Experts of a small language model: 24 experts in each of 9 layers, 128 ReGLU neurons an expert.
Below are experts of layer 4 (counted from 0) of a mixture-of-experts language model. Rows are named gate (a neuron's input weights, with its number), up (a neuron's input weights, with its number), down (a neuron's output weights, with its number) and show model dimensions 192-383. Each number is 128 + 24 x the weight over its row's rms, rounded and kept within 0 to 255.
Before each expert's rows: "comes after" lists some tokens at least twice as common just before its tokens as in all text; "raises" lists some tokens whose logits its average output raises strongly, later layers aside. This comes from a sample of Wikipedia text that the model never trained on. Tokens count by the router's weight.

# expert 13
comes after: "\n", " of", " on", " in", " at", " to"
raises: " ", "\n", " his", " a"
gate1 [138 126 106 138  83 106 127 139  97 122 110 203 145 125 137 140 116 127 100  70 126 151 136 130 114 183 118 139 135 133 102  70 122 119 117 199 103  99 131 141 140 103 144 122  76 149 156 171 141 116  91 116 130 139 128 125 137 154 153 163 127 107  93  91 157 106 112 116 138 117 107 124 134  97 164 172 116 153 124 112 131 131 108 138 135 139  87 102 159 146 147 126 165 151  98  96 160  96 137 138  93 155  92  73 143 110 124 141 106 152 148  98 158 158 149 135 160 134 136 129 130 133 147 130 144 120 172 102 151 134 132 130 133 179  72 149 118 137 119 119 110 174 125 153 118 144 131 102 122 133 164 139 118 175 140 141  92 123 115 142 123 151 195 130 173 151 152 127 132 152 164 126 132 131 133 109 114 112 134 157 157 141 134 173 142  48 101 173 144 147 125 151]
up1 [115 159 135 107 116  83 113 168 108 108 120 103 148 123 128 133 145 126 135 150 128 185 132 124 107 118 145  99 125 101 115 134 161 111  93 166 133  97 140 135 110 137  98 136 110 121 152 153 161 136  87 201 128 131 131  95 131  92  96 125 102  86 126 134 119 147  94 131 156 130 128 122 164 148 189 124 127 139 138 148 118 125 133 175 120 138 163  80 130 123 146 138 145 127 127 153 192 137 134 153  96 104 113 138 126 115  78 127 137 192 129 123 151 126 140 102 122 113 153  94 138 156 131 120  97 110 179 120 133 158 133 111 109 137 135 162 132 103 131 137  86 161 159 156 118 123 101 171 132 126 130 119  77 144 131 138  97 111 105 116 121 151 130 154 139 140 139 124 156 171 139 116 154 173 146 111  76 161 134 150 142 108 123 151 154 146  84  81 144 185  95 114]
down1 [140 120 108 142 176 125 147 143 105 138 134 141 120 114  81 194 156  92 156 113 153  84 145 119 152 102 127 133 124 122 125 106 120  80 138 118 152 145 136  99 132 138 133  94 135 140 110 102 125 133 118  89  94 117 131 158 137 145 145  91 162 137 127 140 129 119 110 154 149  77 116 136 141 155 137 157 141  98 145 104 199 127 171 156 120 160 178 117 152 142  97 115 150  74 115 111 122 121 141 149 135 149 135 135 131 129 102 134  99 118 120 161 142 137 127 149 125  86 133 175 152 107 154 159 116 129 125  96 164 154 145 151 140  86 100 135 145 143 138 118 109 125  59 101 160  82 188 121 116  99  74 146 127 145 189 114  80 110 110 115 125 136 125  88 117 106 118 129 151 109 112 110  95 115 123 140 108 168 135 114 123 150 128 107 157  99 121 153 150 132 117 160]

# expert 6
comes after: "\n", " |", "-", "==", ".", ")"
raises: "\n", "==", "-", " of", "===", ","
gate1 [134 101 142 152 128 108 129 119 164 171  66 134 115 131 150 139 145 138 138 154 144 157 143 114 127 148 141 132 144 127 122 110 117 120 115 147 113 141 166 122 102  87 126 109 138 124 143 133 128 151 124 116 109 178 110 155 107 131 124 106 128 141 131 131 135 116 100 118 135 140 142 146 137 114 122 107 163 133 110 117 138 106  96 161 175 130 138 132 108 139 126  93 144 153 102  91 118 119 179 122 103  93 109 137 128 129 161 133 159 129 147 149 118 140 172 172 129 110 153 144 143 114 125 134 151 116  90 124 148 149 157 119 104 147  94 142 142 181 125 135 136 150 105 150 162  66 111 129 153  97 158 176 131  90 172 136 111 136 120 163 102 192 128 121 149 110 112 103 127 137 148 165  98 131 116  76 121 173 124 118 105 118  70 117 111 170 121 130 142 151 147  93]
up1 [137  91 128 114 161 125 152 145 120 126 179  94 122 123 129 105 142 102 117 113 101 101 114 115 105 129 115 124 143 110 147 125 164 148 124 145 150 108  87 120 119 106 111 126 114 110 121 104 167 118 122 141 126 118 122 131 115 107 137 107 161 144  81  77 107 117 139 162 122 142 142 163 114 137 201 121  92 154 124 114 102 141 124 130 114 146 135 124 108 106 147 163 177 100 131  86 117 127 144 106 147 139 125 107 163 116 115 134 170 186 138 109 113 169 103 152 144 116  61 145 112 147 148 127 135 142 112 109 126 114 172 106  94 142 107 137 134 117 121 120 139 109 137 165 119  88 119 144 103 117  86  95 138 137  92 107  98 116 112 105 113 102 183 160  69 106 154 136 122 146  92 151 105 141 121 123 101 143 140 145 125 111 124 174 106  99 114 106 147 126 111 118]
down1 [133 121 102  87 125 156 126 117 126 142  85 147 181 136 162  78 198 112 139 142 145 181 109 147 111 146 190 103 110 104 104  91 130 197 118 178 119 132 119 133 118 115 151 162 128 115 130 146  94  76  68 157 157 117 123 121 155 125 125 108 129 143 138 118 156 149  96 114 129 130 136 121 131 135 112 159 108 100 106 152 130 141 130 138 122 110 105 120 171 130 136 137 126 109 109 128 138 104 122 137 137 104 104 114 121 152 102 106 115  91 165 125 131  93  86 116 164  93 141 148 128 116  94 133 133 100 126 128  91 139 111 161 136 114  87 107 137 160  90 145  84 167 177 119 139 117 128 111 102 169 118 146 130 117 103 106 136 139 138 171 111 115 124 138 112 134 136 122  87 157 123 123 176 148 139  86 170 170 112  99 119 146 164 109  71 137 163 151  86  97 157 120]

# expert 8
comes after: "\n", ".", " |", "==", "===", " was"
raises: "===", "==", "\n", "In", "====", "The"
gate1 [122  85 133 161 115 211 141 116 111 117 123 122  79 116 129 144 116  49 115 126 129 143 116 106 169 114 135 121 136 165  94 120 126 100 138  90 168 148 129 127 165 135 145 108 147 132  66 158 116 113 131 151 172  98  95 145 142 127 100 104 137 170  99 130 101 136 173 126 149 100 111 152 139 128  95 130 114 143 138  90 130 118  88  83 134 129 132 144 157 106 104 115 151 148 149 135 121 114 164 123 107 182 132 123 154 123 131 152 131 139 133 118 110 119  93 161  95 139 117 109 117  97 182 137 154 131 130 125 102 127 127 153 157 161 103 130  94 113 119 119 114 118 134 143 164 157 133 110 148 118  75 144 105 126 167 121  88 134 132 143 130  85 115 142  76 133 124 108 133 145 150 153 156 166 110 161 111 162 144 120 121 152 103 164 182 115 121  96 139 156 115  93]
up1 [127 139 140 112 109 121 101 112 149  97 138 138 101 108 135 119  95 122 125 108 121 164 145  93 123 109 117 131  94 114 137 106 117 174 145 159 118  55 128 104  99 148 132 152 113 144 124 116  99 155 106 110 126  96 119 100 113 136 109 102  71 103 116 112 136  92 149 139 141 172 136 145 134 115 115 118 139 147 137 119 119 108 120 124 120  98  89 178 113 135 111 130 110 150 144 103 114 135 138 130 141 111 137 150  97 163 112 151 129 190 139 113 127 106 151 136 188  95 127  86 150 101 183 146 170 159  97 149 160 130 119 148 122 143 172 124 174 155 143 131 157 117  84 132 113 114  87 134 142 109 127 167 113 143  89 147 134 153 118 124 123 140 112 126 142 133 142 160 172 146 128 168  90 117 125 107 139  63 161 119 121 125 163 154 121 126 126 132 110 114 144 128]
down1 [109 135  92  97 136 117 119 172 138 132 158 102 121 140  89 128 122 160 143 121 155  90 145 112 101 101 111 170 135 114 119 142  89 147  98 110 142 105 135 134  86 158 143 119 141 116 160 116 119  93 138 123  81 135  93 155  99 136 121 128 113 135 139 125  92 195 126 142 131 153 102 141 105  87  88 141 138 192 128 111 147 113 119 147 140 112 154 190 178 159 131 100  88 104 117 174 143 174 174 163 162 112 137 152 139 118 156  99 111 101 149 123 156 114 130 136 125 158 137 174  95 178  95 134 134 117 108 119 171 118 124  60  99  84 155 121 104 153 116  63  78 132  83 107 115 141 115 138 109  95 110 132 152 169 139 129 129 152 128 136 173 145 166  90 141 148 127 139 157 138 155 133 120 134  92 160 108 117 139 183 107 155 122 135 118 109 127 102  78  89 116  91]

# expert 10
comes after: " |", " ", "|", " \"", ":", "."
raises: "um", "t", "."
gate1 [143 174 129 108 145 140 119 177 158 132 128 124 117 121 138 145 149 134 155 134 145 138 146 136 117 142 125 106  99 134 156 109 101 111 133 127 135 137 122 142 165  97 152 126 154 141 117 116  79 157 141 114 126 159 107 103 125 131 114 139  95 101 177 132 107 130  90 123 146 134  98 137 133 147 162 116 123 127 117 153 149 124 101 180 101 168 110 113  99 180 107 129 101  95 123 103  98 100 118 143 133  82 146 114 130 100 146 123 106 118 179 118 110 136 123 152 111 131 121 100 135 117 112 105 129 137 129 166 130  77 161 136 134 100 143 118 161  83 133 124 116 135 178 161 118 113 144 145 124 150 137  88 128 184 129 118  95 113 154 142 134  93 148 128 147 121 123 164 115 137 138 119 139 133 176  85 178 115 104 129 153 126 115 123 110 126 169 142 120  84 103 152]
up1 [116 100 123 150  99  83 115  99  95 146 102 101 161 139 124 149 125 111 121 130 164 120 107  48 127 139 122 146 130  80  93  84 114 140 122 123  88 154  99 138 136 185  94 159 115 115 100 102 139 166  89 126 138 138 146 162 159 131 122  64  95 121 142 107 123 151 182 175 153  95 138 149 146 131 112 161 162 130 120 132 122 107 169 149 136 107 117 135  80 138 102 101 125 154  92 118 113 106 126 119 132  81 101 124 135 146 118 143 120 168 134 134 147 147 154 127 151 125 149 110 113 152 167 117 100 163 127 126  95 157 129 107 157 143 137 109 134 124 124 142 116 160 163 102 116 115 132  99 153 118 122 128 145 147 118 135 125  95 118 156 155 136 129 126 137 125 131 141 126 130  98 135 140 126 176  93 116 118 118  83 105 129 122 124 136 178 132 209 117 132 145  80]
down1 [ 96 138 170  90 144 132 103 119 126 143 116 110  93 154 105 140 113 128  84 156 115 107 134 127  98 161 147 136 117 155 118  70 133 124 126 119 149 128 125 190 110 106 128 123 167 108 129 178 119 146 148 135 116 153 123  84 132 110 136 134 151 104  86  63 145 130 122 112 119 128 116  95 135  97 157 115 147 176 131 138 111 100 147 138 132  98 151 122 100 116 134 113 135 126 140 143 137  91 176  83 140  83 126 143  96 108 100  83 146 144 115 131 154 106 171 110 130 111 148 107 165 109 146 139 114 106 147 108 142 114 135 146 130  78 124 114 123 119 111 118 132 124 177 127 103 138 153  98 101 112 155 131 140 143 155 126 148 116 117 135 149 158 106 154 135 110 124 136 138 108 125 162 131 145 130 146 113 137 135 120 133 116 141 132  95 158 102  93 189 119  96 129]

# expert 23
comes after: " a", "-", " and", " an", " or", " first"
raises: ",", " in", " and", "-", " ", " ("
gate0 [103 146 120 137  93 127 111  99 135  68  94 122 113 159  61 138 141 120 113 115  60 142 132 109 170 159 125 111 107 149 134  78  90 159 123  97 114 127 114 179 128 149 131 122 111 155 123 116 154 161 130 153 160 126  94 135 168 116 123 161 121 167 113 145 101 139 152 114 103 118 111 115  92  91 144 116 158 104 105 136 137 127 143 178 164 126 114 179 112 130  68 172 122 135 118 133 117 153 103 126 137 126 136 146  92 170 108 117 138  71 127  93 110 109 124 152 105 112 132 136  83 137 155 125 122 120 137 136 151  77 119 144 127 120 150 136 132 105 119 142  99 125 117 181 123 149 193 117 180 114 135 129 118 169  85 128 124 121 140 121 119 149 148 119 124 152  78 137 144 130 125 132 117 114 133 164  91 173  95 126 139 126  92 110 131 125 114  79 107 153 149 137]
up0 [148 149 144 146  88 142  99  99 136 112 105 158 121 129 131 106  86 153 177 127 135 131 120 128 125 160  98 131 137 205 175 140 113  98 108 141 138 184 143 119  96 143 122 130 107 154 178 153 167 144 158 133 137 156  85 143 130 115 142 106 136 117  84 110 177 115 132 123 111 154 120 116 163 121 111 116  73 133 116 176 140 138 120 109 127 122 132 128 106 110 134 146 131 123  59 105 208 141 123  99 116 119 124 101 135 110 135 130 131 150 131 149 132 150 147 166 113 139 121 120 155 130 137 124 118 145 133 150 127 134 124 164 154 170 130 137 114 101 111 139 122 160 133  71  80 135 122 146 126 132 133 134 142 132 114 164 136 131  94 149 122 159 151 108 117 131 155 116 139 150 150 123 115 131 111  86  84 137 184 119 120 111 159 134 112 121 140 108 151 138 140 112]
down0 [130 122 149 123  99 160 149  93 161 136 120 121 128 100 140 149 110 127 128 124 118 152  98  97 153 139  88 176 124 152  95  97 110 143 138 135 127 175 133 125 134 140 165 156 108  91 121 160 118 122 104 126 169 136 124 125 154 114 180 149 112 126 153 128 112 100 142 116 150  94 128 109 124  79 162 118 168  68 147 147 144 183  89 112 132 127 135 148 144 149 138 140 142 116 128 137 139 123 139 143 126 111 113 128 145 146 155 118 128 176 100 134  99 128 136 137 138 126 123 134 124 168 176 157  91 133 130 107 108 169 174 125 129 136 134 121 114 118 118 124  65 142 144 132 120 116 132 121 125 198 133 155 115  83 164  65 121 112 104 136 132 108 109  67 205  92 106 132  89  74 113 123 149 129 164  97 131 145  99 147 115 149 118 134 123  82 155 159 161  99 167  80]

# expert 11
comes after: " |", " the", " in", "|", " his", " was"
raises: "\n", " |", ".", ",", " as", ")"
gate1 [179 129 122 117 108  85 103 158 139 124 144 144 102  93  97 123 158 115 137 150 163 126 138 132 128  82  68 127  96 142 115 133  97 129 135 112  89 114 153 122 112  93 125 161 120  83 121 130 103  91 130 131 110 141 104  80 132 124  87 129 109 109 105 141 160 115 124 117 121  94 130  66  66 116 111 131 119  95 138 142  69 165 108 129 151 148 122 161 106 159 138  87 118 135 108 134 158 120  96 147 143 142 142 147 113 121 120 122 126 144 138 155 101 169  95 137  80 119 185 120  88  60 109 126 161 147  61  98  91 150 117 125 178 140 100 100 129 105 110 156 136 126 116 142 103 139 101  93 130 132  87 164 155 105 151 115 126 154 153 115 124 125 129 141 141 176 128 148 173 100 154 124 129 164 131 130 138  98 173 129 105 131 128 151 128 128  67 107 138 103 134 164]
up1 [134 137 163 134 138 160 150  91 159 113 122 126  83 117 151 119  91 132 116 149  94 118 104 175 137 145 113 116 164 115 124 137 149 183 125  87 144 149 119 133 105 184 142  99 133 145 143 123 155 118 121 134  86 138 152 140 146 108 122 147 178 126  99 161 114  85 120 114 147 133 122 131 118 125 145 106 148 128 127  84 121 103 110  96 124 113 156 162 131 113 121  99 128 111 141  91 114 128 180 121 117  97  95 142  97 150 148 149 152  72 168 128 157 154 138 141 108 129  78 129 155 186  91 156 129 153 114 144 111 125 141 123 119 161 181 123 152 117 109 130 131 138 155  99 146 131 119 120 110 136 100 107 137  87 170 112 137 167 136 123 137 160 175 129 137 144 153 107 147 121 153  87  54 112  97 125 127 130 117 125 108 135 166 152 118 151 177 118 142 106 101 129]
down1 [155 148 120 112 141 122 157 111 150 152 115 144 150 126 129 148 111 169  83 126 150 157  64 150 159 146 166 124 148 117 128 140 106  69 125 141 128 118 138 114 100 101 144 162 143 106 152 124 123  99 167 148 144 111 130 148  88 130 123 155  63 167 132 131 114 111 110 115 123 126 146 128 132 137 102 120 123 142 100  87  75 135 108 153 111 127 128 128 120 148 123 124 102 111 126 117 147 121 117 118 131 101 123 115 138 135  89 156 119 151 143 125 146 115 122 113 124 173 163 167 118 141 119  82 200 135 118 159 126  83 119 117 114 105  98 139 113 129 137 149 113 136 123 128 136 135 117  98 106 111 166 149 148 165  91 145 110 160 125  96 135 148 155 153 120 172 108 142 166 132 146 138  99 122  98  94 138 122 110 174 157 134 125 121 104 140 136 125 116 147  95 106]

# expert 15
comes after: " |", " (", "-", "|", ":", ";"
raises: " ", ",", " in"
gate1 [100 125 130 141 148 138 144  94 135 128 126 148 123 143 153 210 134 120 174 100 131 120  88 148 126 115  81 141 121 131 105 151 187 124 126 132 145 133 145 126 145 128 128 113 116 158 158 107 123  73 121 105 110 110 127 124 133 149 172 118 121  96  75 131 150 137 140 125 124 144 182 107  91 140  56 114 110 130 104 153 114 101 108  96 132 124 119 114 144 121 142 121 157 113 143 131 100  94 108 101 118 137 136 128 161  96 146  79 142 136 153 105 149 144 157 139 126 106 126 103 124 144 182 147 110 168 116 157 159 103 135 124  98  93 148 128 120 129 135 143 132 129 139  94  83 147 115 134 126 141 167 142  85 142 144  92 118 116  97 148 143 135 122 137 188 125 135 155  97 126 115 171 178 146  93 141 112 140 111  89  87 115 124 137 144 118 116 188 118 139 124 132]
up1 [146 101 124 151 118 128 104 145 123 135 125 152 176 126 101 145 142 101  97 124 134 120  77 135  98 106 135 115 149 100 120  84 135 163 105 194 115 119  98 119 144 130 147 137 136 130 111 143 125 148 128 113  80 151 149 146 151 144 160 122 133 129 120 146 148 129  84  70 143 102 169 143 171 106 157 126 105 114 119 119 145 118 137 119 197 140 128 155 142 190 116 108 172 101 156 110 100 151 127 152  97 104 128 127 113 117 138  81 135 141 133  86 107 119 119 172 151 122 108  60 130 129 125 139 142  98 158 148  97 126 135 142 117 147  97 134 165 111  86  91 110 128 123 132 104 148 108 118  98  85 128 118  70 119 131 116 143 139 129 118 118 120 177 136 142 153  88 141  85  81 164 147 123 141 148 173 143 140 141 104 142 127 118  91 130 140 137 158  87 131 137 128]
down1 [118 157  96 164 104 138 161 103  79 101 128 185 130  87 131 120 113  72 126 114 146  41 105  84 132 154 138 126 138 107 135 147 115 135 131 121 181 151 104 138 128 129 152 137 169  89 125 112 134 140  91  99  99 102 121 105 129 122  93 105 117  92 135 122 143 129 160 113 141 139 141 145 143  94 140 112 146 141 133  90  66 151 136 113 122 108 146 156  75 105  77  79 139 143 134 106 139 135 125 122 104 128 145 105 140 113 128 109 154 141 100 111 140 117 141 176 137 115 117 115  85 107  78 129 118 140 106 133 163 146 110 134 126 130 176 141 126 144 129 154 129 140  99  80 157 101 134 131 159 132 128 109 109 145 140 122 168 114 154 135  85 135 101 145 137 168 132  84 127 134 144 123 102 113 103 138  85 166 128 109 136 152 129 121 123 126 151 143 127 123 141 121]

# expert 17
comes after: " the", " a", " his", " The", " their", " this"
raises: " of", ",", " in", ".", " from", " –"
gate1 [153 113  89 105 145  59 152 156 100 108 130 110 110 130 133 174 154 172 159 150 140 151 121 166 158  91 113 110 130 144 133 147 125 116 171 139 142 104 119 141 124 103 131 119 116 102 124 113 183  88 106 136 134 126 167 130 106  80 137 153 132 166 122 104 132 114 124 128 126 107  92 127 134 113 123  91 127 146 145 144 138 141 147 126 125 129 184  95 131 107 132 101 105 144 130 105 152  93  88 189 124 118 135 158 159 126  61 154 159 131 108 122 147 117 137 153 128 155 127 114 159 147 135 149 167 151 144 115 138 158 124 129 152 105 138 111  99 156 141 136  91 127 121  79 129 108 113 134 122 158 109  87 107 135 108 129 126 122  91 103 133 123 147 129 123 138 121  91 138  97 159  94  99 138 148 134  76 143 130  97 104 118 135 180 137 147 140 107 115 142 113 123]
up1 [126  97 120 178 127 126 147 118 119 116 126  95 124 127 108 153 147 157 154 130 164 147 136 136 107 124 142 123  92 172 108 148 106  98 113 127 106 118 180 167 172  93 147 168 137  75 141 149 122 125 126 131 109 127 159 154 137 115 156 164  72 134 124 104 132 123 118 107 112  88 103 114 166 129 126 131 136 131 131 140 128 103 184 101 141 144  89 112 159 141 106 140 154 160  87 110 155 100 157 106 168 130 149 134 142 108 129 149 130 163 119 103 102 125 141 146 152 113 141 159 122 109 178 127  74 133 107 169  84 120 152 215 132  94 118  52  92 108 127 109  83 166  99  91 138 109 104  82 139 109 108 147 150 101 155 126 169 101  65 131 118 122 124 155  90 145 130  99 103 123 170 147 116 108 160 120 139 117 135 141 153 115 128 149  99 168 122 142 128 127  93 126]
down1 [159 122  99 130 112 140 115 119 152 161 138 120 159 152 151 116 119 141  96 145 100 148 136 102 155 162 130 128 130 111 114 108 122 134 101  96 117 147 145 150 120 102  91 164 102 133 141 122  83 126  81 122 140 131 135 101 102 127 131  97  74 141 129 112 184 134 185 136 154 153 123 106 130 145 111 116  87 119 158 126 137 114 147 121 126 121  68 139 125 153 133 137 118  88 111 155 134 173 125 136 137  96 116 153 100 111 165 149 121 161 109 117 132 151 153 128 136 140 112 109 130 107 102 154 164  92 107 112 137 156 107 127 159 111 156 148 132 141 159 117 133 125 141  79 117 165 126 145 138 123 134 122 157  99 122 116 120 144 164 159 130 141 137  80 120 162 141 177 152 133  80 138 144 109  99 159 109 135 126 146 131 111 144  94 108 128 138 163 103 126 153 145]